python train.py --n_layer=13 --d_model=384 --n_experts=32 --experts_per_token=4 --d_expert=144 --d_shared_expert=0 --activation="tanh_gelu" --moe_layers=[1, 2, 3, 4, 5, 6, 7, 8, 9, 10, 11, 12] --router_score="softmax" --normalize_top_k=false --routed_scale=1.0 --balance_loss=0.00419 --balance_bias=false --init_std_router=0.0139 --lr_router=0.00061 --vocab_size=50257 --norm="layernorm" --norm_eps=1e-05 --tie_embeddings=true --optimizer="muon_variant" --lr=0.0146 --beta1=0.93 --batch_tokens=[32768, 65536] --seq_len=1024 --train_tokens=368200000 --steps=7889 --dataset="wikipedia_en"
Below are experts of layer 10 (counted from 0) of a mixture-of-experts language model. Rows are named router (the router's row for the expert), down (a neuron's output weights, with its number) and show model dimensions 288-383. Each number is 500 + 25 x the weight over its row's rms, rounded and kept within 0 to 999. Numbers have three digits each.
After each expert's rows: "comes before" lists some tokens at least twice as common just after its tokens as in all text. This comes from a sample of Wikipedia text that the model never trained on. Tokens count by the router's weight.

# expert 26
router:508466530547512510516509540478478529517503495458468511522488472522456462491474497489515509484531492469496468469531536468528470521489521469470495510513478548510496508511497503500522539514481455470511488482486477444539527531497506515510509484515566494474527479497469476462540478507527526539
down0:516522504506488527521556469475520476469536495524496491496484464537526491520511476518482487502474501517492499509514489501496476518524456485448561475504479543550488524476465495482501492438492465447525497510469463554472508480475478510492531480531472513486528490492498533469524489429456498519
down1:468522496531476516560485496495490481529485511456509479499505556473514462466482527529545511489534500479500564464478451496515464482501489471523521501438490501473525483505488489505553502522528499495484549500503516506565495464512497478517467537551527503542532504519492473514524487451529459498
down2:467510473498517518511516462504515484487512499476516511516486557512512521490509491450505481490466488510495486504493463492485516494507541514518531481460505460481523524563480535489487474505493487517479543504505511487518535478510495486488516523491449482523455457523553490521494509530500515500
down3:482517499469478506523526512480504476480503509490517472484509480470524502485512440510487509487540497499489522504489509495484479490519520479535532564505503526493477505504437502521469532532494497500519516524474481461466549461494457510502507485479476483479506478469542505457520497502515477492
down4:489475522450487496488518524515509557469492479476501506473499472490517506516525510509462516497499499475452516519513524499495458503496526456488531546545536470542496475463507480451503516479494511516498485516502499506507500529487537491495486503422484471497508455488474506440521458526476451493
down5:487477490538460515477549495507494490529485508532436486504520474475514494488492516493497475502473470555448549551474524538490466520481545465470478466509499532511498490515493507496467494471505551491463506515507505501492506508475495534491449547507502480476489493485447526481511506476472525449
down6:518494496462549487515509526497466508523548531476502488498490510499509490534458506519493494491488521536491497495484506486499510492465492489491509554509506520474498527527503503494478501464501488503533533501495459446467512519515491484465516492496529494465521460465459499479525524471486529446
comes before: " |", "\n", " The", " He", " In", " It"

# expert 10
router:514457481501508494484469507503494506526499538487491512524479454510541482476524494547495493510510499484537497518522509515486461534450517463501471506506490482511464529544489509445496490513539529501530484507522526431518501450512529473481517547521487513511505453477461497526494500483461514515
down0:498499526513484511513504438506503507498475506502508507515523481476515532530513516491477499477481458488512487523467469496518517479498512481492531481482532503506518527528488525481507484516534518532499546489513524463516550521501479455478487506513506468492484524502480467497457483515520500492
down1:485497522456497497547468467521495482533500504473502493492501502434509496508469511483477521511510502503492517521499503503449468457482462470526517494492479558509525507471501491469554529505529458496493519503487502489535496551501517518509534522526492498476509462512547505495474472461486464470
down2:525451464516510484461469538500540495496539525483489515497500499519466473460552534497492476497489494464524465506486497537517527545477471492489489516530523501517483465525480509482495441470514520519569476526501505503541516471490512492516475519486441541538539489506510533485543496527482521556
down3:490502482479497577499529523574512417449545516508481503521534502533509493524534538491544525494481509525498495501482476533502529483491544498513519537470497508503509524531501489494466489500466493505494508517525470492535490480440491462536505489523515495484498474509492485513478526514498505494
down4:492555485469484479521512496494502530529498499524486492473529492505482495505510513515522471496530508540490476495495537501497524470499490537516479515499506450522511498468506504545504498488524487530510543487468516488496506520487463463480521483513507517492486482516516527468485497500444505507
down5:526453460507525476550486494552507505512467519480549531491490524550463514515482516518491548527515452526466509507492509497499494513512523511520497544501502523473509485510550498497513509479475532452490490467532531514465491447485520486497488471562490530525492513530466503483528464494499480514
down6:469509489545450503487476530510477501490452543530519503470498518453535494490487513463506474525495510500457451519521522514531503471522515450499529474498530512437523495481539498517484491433516472508530475495519500518527522508481486526544462483514538515497481493528490496482531511524539503527
comes before: " ", " —", " —;", " USA", " W", " ENG"

# expert 31
router:451515523494486541472467469516512510472507492476521473479495519496502516500479478523470478512486494448480523494526469465441479500477507523480520508482479501499501521518543527499440540507496481536489485475507499518511492498497485519513526492503511525464499513518489476540530476498487504512
down0:513487520525442541554477464516480471497526515499487528542509476466523496515498517464523558485493452475521468480539484523525512490475496466522459535530488512543498502490536484529512456476472527522500533479494482504513546515539529541502510492484480494548463482499493492540479457473470490509
down1:503501447494518492483492461479530487472486530537532485536538571530457487495501508504451466479515432488499476510520421526450506523516497525521487449520517515544523465536536487486503468495560483473494476488510469458501501538535465537487492496479522525500496493507548512500520491454489519515
down2:478494497499502518493521488476480529483475516542490471511536512509468493480538550465512534498516468501530529549538533471489496504520490477527523469458538525506527543485500484491534527490466469555507467494485509509501486519480516470496478498466491503462512476472528535504450489483505486451
down3:511443544492547487473535462502487542475496490463519528506506513478489566518513483524517514498508447509509484522473483523480462541517483506492492495468502461515511495478490485445453509505512494481471487534529497535474479480549467519466463503477512516483501471482478503458494513528527471568
down4:485487481513542498513480509454450477486495483503491502513500551504510463510507508471500503510487523477503491494523480551515498454478520512461520502474508492523501513484483464531502516495514436486502468446502514485549519497501510515433524484476464504515521540522507490457493520477546570481
down5:513515504535491488459468523488484519471511476543517517513455509504502521473490480506471481524521517497480495495500507444482465503504447524489484516469484470494539501461436553533533495479485478539544501500551480506524479466492468504498480474519485515460527516470509491509512525479498476523
down6:517497539493498490532478475499484452526479466477501445519509479494473510505498461522457490502486490510493478547499515452496491486484505522485519497507501521461522509514476482507504512472495474507489525502466535489486537490503532441505528472449480486504508489481473499503478503521506494500
comes before: "1", "0", "2", "9", "8", "7"

# expert 0
router:505507482444528476504516495491491494522526507496467496486489487518497525462528487482478513499492517548517494533474539549515489504532475490512493461520537533527538493538463427480484456535476470497484501548509496528495489495509523520433496453465537472488509526475510498527487513518506485516
down0:498473491531493497523502527483503497493528520500524494486535522510533507508508488486507514485426496537523498476522452507507467531473490484450535471494520465499450476506516492486478452521487533496493486513496535495514453501532498504550476517469513469512534574531513502475533507514475497509
down1:494475519531490509475478505499534482447489462522533516510465512444453497584478470514499543497497493508499470514487491477508495476493500477522460487482526458527494521479488514549477487475512483501492566476502477506498532488507520490544510473480507480493512466473487463504452480483520494513
down2:513503501453475466485464476495500478478470513483507472481453529489484516510485515493477526507502515462458449503522485496458546456518449489497537486452483484519519472502471480489539515526512496460528501499490484517509482538479500503505485505447471527461511494505508506545511510501539547488
down3:478500541517505471502472466460495512497505482447528515519525487507488506481497492503485487450511560505482536469508507551519500545501491508492475512482451511521472507504491494508517474522484446528509530500470479531469523505520527487434511478512494515491462545465471525514498489503481526487
down4:465500486508439506481522520486455557463510480502482496504490479483493459494520543524486520522477483445492525515461502469513507472476514468496532523483504522472460502458471524520543507501535492498495495433501517494563502502510517486495486507521529505473481521489495487481480509501487548537
down5:536497486469495494471503505456472506500455534514425478436507513479453528483507531516491458483464467515480517464519538505508471517514484528481509495513470496466556470489491503489536487527487482467451523451507501453481482500519487502524543496509484511524573546457472524477478584499482508480
down6:491545482528485474512510504516444470490536544514529486528481503494489470541489466477479514489547510499546516489458536514493487496487491528495480468537514477511509541477495497531486541533465537485505514476550485485499498482509503473499499443507524456492490528453525463479478508520508471479
comes before: ":", " |", "==", " ==", " of", "==="

# expert 18
router:528492524500470534488495496470531526447499471516531486494495515530512482521493481498519492445519513489469504477490474436496513464514524534511466565500497506515529510532507536509479507510493495499522480498443489526482522515479542527530489476467478483514509514572480520503518461511518471514
down0:490507528466472522525471506487480515488470480525524496507477486468483515488496524488521474445521480464503529523509514485526495490536510465490486565456490555532534525543487511527489491461529506484499500513420532493483512480502495532478513520506491504522520499520530483501490517487481518527
down1:541509498490515498539503479467523481506519491481501537496524489547530511530491450446498533505452525485525479513507559522504467503504505518549504493502552487442513471516464497498540545535457508512502507515511460507528522495500494530516531538463514475482470521481507524491495461496478502507
down2:509483531501513532487463480474492482457477523497506499462497472490481513489524514449496522494520509483469526501486494511467482516484495545459507472525532441488499521521485479484515464470489485529481505488472471520456551493531510511534525510541511482451488540490500542475475505446487496529
down3:477492537504463483518461503500486491555529498499518537508483528476524468487510449477502533501506507514552501496491496531469488504495500447541489475504505530472445510482481510527478504516499484473530521496503474506533486478477512450485496489500504526491523468503508484453487508487497514487
down4:511496503534533498464526513465523526536467503531464526485483481499514431501512511563506491523522531514464516499507512510520518519496486514505545495503502502502494506492499440499478464506513497513531505489483521537546509520527428471492537494530511498500491479501503512482543542493497497501
down5:520508497588500430493483517479500495484458516470451471496539486501510504472466492507467429496554524449500468530514449524501514467522525519526517496505504507490492515465465518501490489520487479503483493498506480519519493490518485518482485498515522509505444499522525515532484468485500498492
down6:498511478511467467511550525514479511526483510509489496504489479475497534492475499543486555534489475543521505461508536505507479505490449527539518450473520543448512499475487512440493494491522473474513497511496470455526505515528546504499493490494518485514511486505484478510485505516518523484
comes before: "9", "0", "8", "5", "6", "7"

# expert 12
router:470516529503468500478514499517494482517451478503514495495516508517499476519505520528453523503526493486536487536510513442508459540506494506516457505472531508483511478528538502514484506537511495496519521526500526470517471515536481517503498485527493488517511508479474518510504484502455493462
down0:485478546519517519472497441481533517523486460549503511523475469525503466495498488502434539512523485555514464497466480507506536494489537481507506532511481537529493571546485475490479494484496480467505540510489545500489515493518500509475514520501463540507488519519479473477516462506543497519
down1:512504496468490508480466493514525441503484499517453535556531506496493526506474538474460512482488527473505499510552520488505488472514522492515444463485519498534477528510509480497466473441504478486472542518517486522515514504524494513522470482501489506500476468493485521511471506487464530493
down2:527503456480509519480507465519513490509529510487508516509546487497537442486503532483465512503464500554487515495475479498471487479494476505513485523486499492536486482525503472461530495502498474506499494499476446480502500491523458498493467537518541500508487512503549527467535523510480489455
down3:538532502447474497531503505471499496516469505464520517507521488511552505505476498518521507509522571476557536506524527453516497521487499522495443494503539520457540502513522475448535482475479499535464462493515476530472517488511488511502511481513493518498530502528511489514526521470479516523
down4:504520503485493500481477529522515548551525475490533461492480517513472505487471499510472489499491489509512519482507528474498509505474499512517521530512523481468481496495535495514540501485528476513486493503524539520479503564486466517483499466535469504432493522496518522548467503480472507510
down5:520522467469523531485488504534476506464537447471492515489492474512540506490480454497483499544470555507482524499519483515563531519439512498460503498495481493539525489488529475523511512474485483486543479469500517526506519505570551539487444456522492510484499511495518470532513505495500501470
down6:509488484534482484487507520489425485480484493512496473502446531468526494527469488516529496507539492504520526498493519484466493514504483493525512517486525478505517491491475487546487506513519515493534496505517487530516522479517500486479491446503493503430523506467450511511488513473453490519
comes before: "1", "2", "|", "3", "0", "4"

# expert 15
router:515503480469489471475510476504521511495469565521495519492516519511484501529482501535512509512470462519496516473533509506491492554445548484520515480456460508509466484500507527499503450472477492487499527492478506473480501491517492448514468519566505534517521518490540462523522525499475493483
down0:495484484499487502499490523512492540529527486541471517522480517491516557516491555508497512510519513491500506542486499502496519501525514497529541453450472491517448519469502510469459500518497506449499496455485527480543506479509544474478496495437481482423517523495484495512520517503482428488
down1:464515496519499475498501481532504479464557509476503484508528499511519505497487510504486528475465473527456496492507504510495491529479511513505512492503501506502492482493520509462511513487536461500541503471483513492506529466504485461545533515483491500513517505496454501489432513517491496530
down2:527481515511476513536490457479490461477512471549507506510483546532478501536480524490478461508513447526480477479448512534501554499494509516456480533520504509514478517512527460525504478518464475508474445485523511526541508508503460498498533493521497544485521491528502549550499482456497506510
down3:522476459496484464476521493471516500460477478517507468492513484521502500508523485534516497502484535515475487516486501514467529555512525517492490480517497495512500469481465499497485458487506457511468483487484498490472532497512492471512486503561488521484509523523494490509513494502533518495
down4:511466486531488491507523530525500528487482506465552472451497525487499496549493496487495508453479442497519466514527533478530544498502484474530484487511480480520510508504492518527501485483450497546533486488494474474464511562491460514529493481481513499440492483497517563501570511538488487522
down5:468488457499498456533484519497490495521503500528525512500488530502535483477505530508516487508503514532476492480484522492563541498514471458508479535518519469482538508484508514530505518479481532498452466498534488508480495516524525561491497479552499483501514522503476475520497550488482531481
down6:494446450482493490478535487495485561490478506490528506510468492498534524509530514495500525528533467443525514540539482514475493508523492494524507502480500505449505503469508491530478534472469521539462531458494508487470511502490534501518480486525505538495508487483512482492526509494492511473
comes before: " the", " be", " his", " a", " have", " first"

# expert 29
router:466520506525469459476469519485481501483503490503491500498475546475538491500489499505469481494503488550457539526523510464515479481494482484510471530549503509475515485468475476491499523515488492468491502521470537513521508543549475451500510489522496571541460485479511542472539520499521457522
down0:482492474546476539530510454503490487421494533528470496501479546536525454515488491446522501478513493486540523512524536525524511540502482536514533490482524485483481505488489479510497510577503470515550478516463481493518515511482531526445527505457480490533509514500503486483443514519488510475
down1:481532477526490497530499519519510484549494474493513494487462523471479495465450473519460448499508509468495471473504530533494497465521491530505549507536468472503497525532492497476502493516478501529522507508514494489502463511497515546506527540537463541531516538514488518511524486494523423519
down2:454502491500517479525504468458497479516528442512475483502509533485511530529512481434473458520454538518508537484504482518508481477533507524500484446498539496508508487522482546480536486487508517504498519539434488536551466505490497540530504476487527464467492499503537466467497469497502530480
down3:521521487490489488478544486528530492509471441503518514492499504487496480504502508509468510526490467500510463456552520471475502499522457508471495510559524471521502519508485440487471484517503532507488449494517491509510534507528511508504503527496518462494531508479543542513489471522505518472
down4:529524507527530483466475507515490465482492509479447498497510537492505484513527510498454512456508489455485502540501561474495513481536515477506504512529540485566487483506523484526534514508495504516524495533507515501492484457486473482506493499542506544518539575476463490481501515483491508505
down5:463500512525505520504515507533539498475449539480524455471445488480524514443506458496500497504510486517502487481497522516529497459507546454557469535503470507470514461501480506483511574506505474499489451491494514466487553509540485519503469488509485529499492500509478516497498555507523521480
down6:489509515491492520452511463491544490532464513495504486503498507515555549498489480520505485504527527508478485486507475498514499523490483475513490506521475518475488525480466505508489517519472524486482432496491497482545503514496531509493526494507508492470467476484469470486511491473583481450
comes before: "\n", "|", "-", " The", "==", "The"

# expert 25
router:493526539508526484495492500496512535488503506512528509513525491527496512471550443511526520450518498459481484444528516487456522477453496453516500473497456527519512504523483523485507510541502505467542480458524480492495508456484511551538493455516487493476471456504506494467469497518502535524
down0:476473490483482493501510508494517515467474470475503468474518484519512473505501502457492446446507494517516544521452532491530509484536489509465517502451469537509522493466515468472491482482543469506460567504469499527484509481498499506441465467536509525537504497492462485477471532519488532490
down1:487477521529495519493478495446511497555442493472500468495505519514482496506541459530503539456520489524542542511529406535518540509485488507501536475515509462507493518555517521522549519536515492511471500494472490491514508539462503471491519525506547498493513499472510483495530461476469519461
down2:523499540482491488560492499504526499497462503489504513535485520484473518477485482515501481498470485483508488476504456513523475530491542511514512531545502509527514488543458525486502509493487496500506527512469505485505516527498507505530487510524541475527531501527512470462531484504461486536
down3:431476490533484522433513470443461477490493490466536507494523499491490490482513535498509446537485522466507500490497492504484513503512519508468502481491460574475484514508543521527492517476505470532500534545474518536560530514528502461489535533439459504510501500511501454459543515485538496545
down4:489519491495485533518523515492470459538470494483456490523506556511521510512528540491503519502509510520488511497529504514517505507522504495496495493495477523513494472567527521534476511490492480503474500502536469476494463531481526459475464491480506491503487559487497424486507540547533514512
down5:548520495541535515520482528493481484456524493500486475501514524477532530466526493511484485532500501516488490492508549508483502510559497494490457516555515515502488514476482497502505497509500488498502481493489498489526545542535477474497493486516506470507519474496493494471547514490527530488
down6:493473486479494494497538480538526512480537499496459473521523485524518514512510469511492468481453480533506508507448517489481535499520507471452501490519538483507477508504471501522525503509503521511546502468455451503493501529503486509499499506461494505515447511488543531495519541495485532493
comes before: "–", ")", " |", "0", ",", "8"

# expert 17
router:498487501499515514495470484463460452497481515496476490520481492547548491491474505512470476527508504533490514516526433493488522522469503538462492486545505554510512485489480445530501504482520483514551523518547524440549505554529486513511489485537489551512473486495502532492518512501491499496
down0:485510479510509488492465491491471509523461448497499513500535534494463483517478478501487491477479450486476473521496542550471513457486536506464504531509506465519513452522519515560519486527519564506520507496443483500519511477504530485521531519519527463460516454523461517450482465522489489488
down1:501462546494518490473506484477507515539481482501511508505506504509498488460524489480491521555486496487513498500497522491509465498509474501524483494525485516503487437540477533439508520458513481523517479495479492534479560478518520477511492508522508470507541451498546458502483517489499487525
down2:546489476493508548501469503487485490528486495486500498483492503474529534464513463507535516531509510485496500526483475532519474489436496488533537505496489519460518516508472512526521524481481506494526468451439509491537482521479523505481503480517528481534500453502511527466510513485483522483
down3:476513547530469502519510471492482475486500513503487563462484490531513526516500508490529485503489532480481510512478484475456483461492510517484521496494482504499450482530482558478522554559521500504518502483505477529492505536442486499538460472496541524521490510538502462486534493454527517513
down4:467498485537495519472484524480513519519516502502544530483477512481446510485482537458466432485521469511445481485516459474520538474537473490493493514500512466470516509472463491491498507499494492512477484508499507519502513522470506465469492523475493540466448485482473529501498487465506512497
down5:498481485541495492508551500508480473545490498555485494516565496557496508460499517472483483461492489493474492512480494462519510508479469507567506537473501561476495528509496475521480498490496553503519534485481510503463535474494519482509483525500508469532490488463542464493493500529518514486
down6:485516506462523470507479518475516520516451442483478488482530511528474464479481493511492495539503497488489502485511550482463503479506522482467505535498489450485512531476522445476522488526492458518509506482490475482467486505529512492516569462532466487490491504504491527490535523528535465456
comes before: "-", "\n", "|", "N", "W", "=="

# expert 22
router:507481488471485495492510550546469477475460492547493499493495503506458487498454551508463470517459477537488476546486506494510476499485457537523479481521482485501486504456488469479456468479521494515530491504515500486534468503503463525511518528489464473531522497492529501519476484528503465485
down0:486470525485486531516521492528488450504485497528491473497494528503499531500468511545511509514470476502516482529449471505497507451506546427478495530495495513518518505500494563499539536538503506545532554465515499467430491471451488486486471509489505505497510473472495500466510496510515487494
down1:471502506512533514495458453512439519513547484515510499483512470512482574526521515480482473484502541473541462467492467482482472469520520510551519524526490528474451521511472520548501518521508501509476494510497515525486457505541520498483479497467462452487473489439542531483514541535545483498
down2:534474491488542486514513515456485529535509525505523523500478506481537439514516493471416500497533468487509502513495488521488488527454446472441521440502526505528522499507469469477511509491465518510502474522481469473539469533478469449530461552530477472473480522530505470512489498493456442504
down3:508485529507529458519478501474438531465507495475532486515529507513516480529511463525483511535504460508461503521539484488454493525471523473471531483502490504485531492489505541534476512518521487477550481527543479509476526462505501522506448478496506507529497489482492485496484517506541487537
down4:522497535516503516457526492454468504503526521528505509520498459498490497553517517533520499536526478507466543449528490491502503521515494480518488492506505541556465488500513487470508500494485539491448473509535495505494529499490517509510516476482444490511515500499446547517512505493508462470
down5:496487469514527479485490525445516496490504511507492530506491511500504518448506543508506522565534479500452529550462537529475484482476496490513528490505497494473513533516530538484517491501531498494496524516511481505517475526501517481538480506464478479534480490472482498473504509500496479494
down6:508487494484471480513509502509511492485538458538491539512486480453524480494458547502513460494522518504520509511494527512484490485531482511460509465477525541520511490555506500490477544523533523502515465496464563519482511512467513433497487488465445512485498511509482473508517458452498490485
comes before: "|", "-", "==", "=", "The", "==="

# expert 20
router:461499522491475523496503516519503515538460496498500507532471503553526476490483494513483508529489484495527495456463498498558446525533532495547528523462558540479474492502513500512533550500493486497448495487544462494493506506489525532491505529496551474492516510466477507478517505455481501521
down0:478503507534477499530531474443494483491533497543460543490497505488502499528522508475521490477507506475552528506514532477516531510560486461495497501485523526504478438475475490524469507478438518490524506523500510490493464487457488516498510464490479509469511524538532496518505516485479459523
down1:505513499460480509505487502530505460522441470480493480481473477546451537511493529515454501522509489508476470527501457448489529502476496484541515550474484486536543449513509468480485515514487474489533502459481475495487520505498513523485461525496476487489547552524492512503489560509532490504
down2:487507507572501448479484480491501475523507559465516492511505487527564440502554511493507470504484491480511506491543504486480461474491506508510486482490515506509473528549535497504501509483539514517530501506461517517507470478497481460496479492515497485500530484491511539500541448535531500467
down3:510482467502470520499507482518494513518479548507492498508497486504508469512508518501470492463526500494499497484461497520477504529464483508524540486487503519467509507462490545433511534472487474555495543501489519507493520481524475498491503477513491496526485483527462477462530513521510496505
down4:512542500482483528553514488465546494452473496472532485514521510495449534494447538528464527545462524492504481499433487497514495455508493512482521506462495496471525527501473488500536483459462519454504475503502522489527491502528533485496525475553466451500485516514479477485437508511533527504
down5:487465510518510467450512506493505517539482524505506485496515461502509492498492496470570516511507520527488452510506528511520504525511515459479504501497493492475511478497522517522503495456471509528510509537544502479502509482524495471535475503509499498522481508534469518466520499514521513489
down6:506506503512474527471479521507490504487497495550445515500526503526487534490491500473471499485515516534485503507509480521475518510520466493540488488498488515480458480501546493491524539476497527480504494479532516512551557469489526461468506516511460490465514495485455536484471481514510549516
comes before: " ", " |", "3", "4", "5", "6"

# expert 30
router:516468500495501461483506493484522498515505536510475482479492499524503497470516517531519457523542499542500519502494515492480463541469556502496528514525474475477473484522502517507506487440501537506505494523521524517502522521515499473500481519534486497513502543512525516478513532488468487478
down0:480559553506473511515518478506505496506487485478529433463471526479528517484466494492465519500518493497498488530509518476537522493473482509479491487448506502537542515457514499491531546516487488481481465493498506473472492525528532511517494477492460506524518536510515527441456496502528501512
down1:500497469518513552499538550530485470469502492465480460542495527505486505531496487520498530485534482497510463466505508471481500504462462471449534526484481485495501450489483509493522502518495538495477478474519452506450510499496503509490510504462481512501487495478477542504507497536527507479
down2:488515528476496514466511499476496507498472522504494489439478529501534530507521453476506522490525532499525519521519476458492491498529504512514502480497473513486501515559481488515507463476515489489467539479532487528503537487474482513489507448509467490494503526513547473519496537508491484511
down3:491515522504500514479466511460484514485510481465515498495485536538461485492491492504493487499486494491472467508548481543482486517498496510540576546478476489491502472535454570481485495480478452497544494504496461480487498509504501495512467495534512497501538532502522512479538500533474492472
down4:513498507511465497487469536527485535511459471526482503498541474492514472472527496503522494472517481516531507434524488498459490496489512498508478507544518501482474522467504511564507534540494456447485498527527513457509483535489499506495509512484486528496466483469505478515559497488502473466
down5:510525509494479484479530508496531439515500500528512524522512485529479456514484462505513479487492508507483494498519545471507536510513530524531549481536489474528495478525519509476484490508503466474482512505528467508508502499532498542490529518515480469515500501519543517486536516477502506515
down6:529449485478550491453435507468513488503512503490447497491463535490563472460540503527519497491523484524514518496499479518501506482533464506466488521541517495508454531505495478524524514505489464541546513465511490504432467478558506481519484521488511476502555506468537512483489481486465475513
comes before: " the", " ", " a", " \"", " his", " October"

# expert 23
router:493502503440560504528485516484508469539520473490526544471488494499491500497488465445521530449489541472492508472461455567510535464525441480481503521515530492473499499508497465488495454545514462511493479504486478527498505500480484498467467470480476484512507534477529496481484522524545460512
down0:459536491461531494496543532502493474510492477481488502535515517527504488499536513500494499524484492489452478519501492509510480480468529522515488483473519535507538510481552529477422483518492512524517541525477519505524500473521497489518495478480487510519472515504541511544470457509493503479
down1:502509498483472486492482493496508546492445519507468539562457505500520481493509485537528482509516506467515504499500469536526454477481490500531525487495456522548504518488522519513543457483521489538563499509483490494491499547454508505455494533514507481494477511509486519534512477491517528471
down2:527490459489531493486517505499496506493470465523486496525505476515499446467454475505464489518515462431475508505498472486515516537494522519527494499458509486517536469485516501516529524515459514462489444537592523474515490506467564471543473523469541516485489528483504513535540495487516496447
down3:503475484477479493484494480476516524483457490490481491500519466469517480484465509482471494540522500522543543515474494468507512519505501530506495547540508517509488488475490480501498479529527513490458510484536490503534427476501552528520507521494529521519496487523514479504536518532499515465
down4:496534474539501540501498527521506483537480503515536464544511460548443496517548520486508499517479498499489476490482496530551501497474525491505475540534478476506470495503479545462474459480555502515508502514461514506501503529496508488510472510519506481517487493489513492535493506515475508544
down5:456513448500509468545521489521473486485493474510553495476450535506529481548526493510512541475471570500494452505518480545532527539483499526477496535506471493512539517546488503557510497468508487507524478477506474550515482523488515492537504466508492461479504492527520515480480533502524542517
down6:526522531502491506466548475520524516443552531515506447502484495506440504518503553454499516513487546449527560478491536487528488469499496478486491490475541470437495514533491512473495501476503502557477508524466528499498480510472521507501505518466525521507497523516536501515514511484478475456
comes before: " of", ",", " in", " and", ".", " for"

# expert 28
router:511505512510472550482506499520517508476485473475493538540486482431512459523512453527511490488516482462505458478514548469503491463520530474470452500492520527535529498529533530500509494542488515506482514494487489485517497472497504494524539455513509471492494502499481486490497469484527498508
down0:516481493469508502482475465541498500505481535470504508497529475508507491585511488510525499468509542519478451476542493530484486476497495504505491473509451515515480558568541511490489500473475527528535507503545514478487497465530516512507507535510471481510541538506504500496537495517448507497
down1:493494479513533488470528484461485500504512485477470457519484542478502512475521492485511468488498483528519513536496494508504489504497511502504511461479461469497502513493451520461513469514497494508494508541505461491505536531491461527462544458513506447488459513478528480473464504460485477519
down2:467496500515497455511539490493525515513488506491516478506468505487500508500475479520509498475510478521511529506483504506512511518514479487467505464484461523480526474500462474542431498497509516470482491455477499516516491480464469493478479519516489509507465533512504463483499483530480531499
down3:502525487469466507530479537468495531486519496480537519527489506524527519500495511467504510488504478473503510503475487501493466502491478472530485505491525523520520511534504504490503523534478519481491455518531478508473477529513498499499484507489514493499472520476523464450484500486486499489
down4:523519513505491484465529532443463507484517520486505504538503513561492482513530504465511434541494546495467494504502493472553454510482511515529531551467491479494495505479515512497542499514458500544518475450509520527513531490491501484479497528508514492487509503495497541468479504472472511486
down5:514486481490453510480475471515529473468488492484435497515494479458544473471556500521459501515526511533467442515510528506540538503533478498473459493486503492489487509536513501465475476556494491473500530465500531530544459458541503475496537476497525453519490510537540537491500471480468487525
down6:538505513517493516494508505552536466515466516503475487510545506489504554518510476500494480513488520502482474511459440520490540460470495549533482508496513452522515539479451508504518491483511509508507524497476494529517513499513462546490488510476461519488485489499521529499466489525521516454
comes before: " |", "–", "0", ";", "5", "6"

# expert 27
router:514535520508480508502502511534527524542508487515514468482476492532521454543481507504488523502505511492499501497471500456494512473468461500491485497475482500481509453460528505484451535510525485488513497529535464520496500509509523523524530501532478459517550536532468502479468525524475483475
down0:513509507515522470517470531475448471536489487503509486479465464495527473502513501533501528486500514520531522478491502503511446538542521531499507540466512456498471545461538503497476522509495510510488513501539534488518454481494501438509476514511433517474467519522509529506493489436469541529
down1:506504498505543489471511489512507510489570468468490479491468497472509546495499516510486484483531487519503482455479527515540483499473489492519451520457513484483512503474511434483494516477511524504475500518518477492497513513543504483503465494522531481458556516515526497487499546443468525456
down2:459514522471497499487524506543518515485517516505475487508515484457471542471479490564523499523463444550507505489503459483495447483498503525502504534470500491494479478482480501519467500482461495517498511519484523476509489532475512505515530530471555504505487492489465502536487509501480554515
down3:459507495510509502537543510504532510452479487523529517519479530501481536447515498509502511487513499477512462480544470494467522468539505478515486548517478521470445527515494534519513540472501500482502521477503525481448473446514489490517510484530498518479453526508530482501513499502525513492
down4:515465495492556446484536554521417476529482487484510477467535499494454495490457488503514490521507513521501481469465528471517530482539543447481493489499495491519500544542484524492495480532505519536504478498517526525504577489482500487476516487486487526517471509523468542492506478498496497481
down5:540527469485490497501494504478516483482465505513523503480506525520491506500478550464481474505528491546534529527482498497524495504524465522504442474493520489503484509496501555445487530518486523483517503510505531533490522543477521470488508533487517491470481524504485486541493474475467479503
down6:479489469509536505438489500487461486528471506503505529520519519478485512468546505550508529513481499510513496530485526460511522552509493446507500521485477528544475502468500502506456525510496468484462524491495496495526518498501482505475502520490488458530484496492497542480540480492486534506
comes before: "1", "2", "3", "4", "5", "6"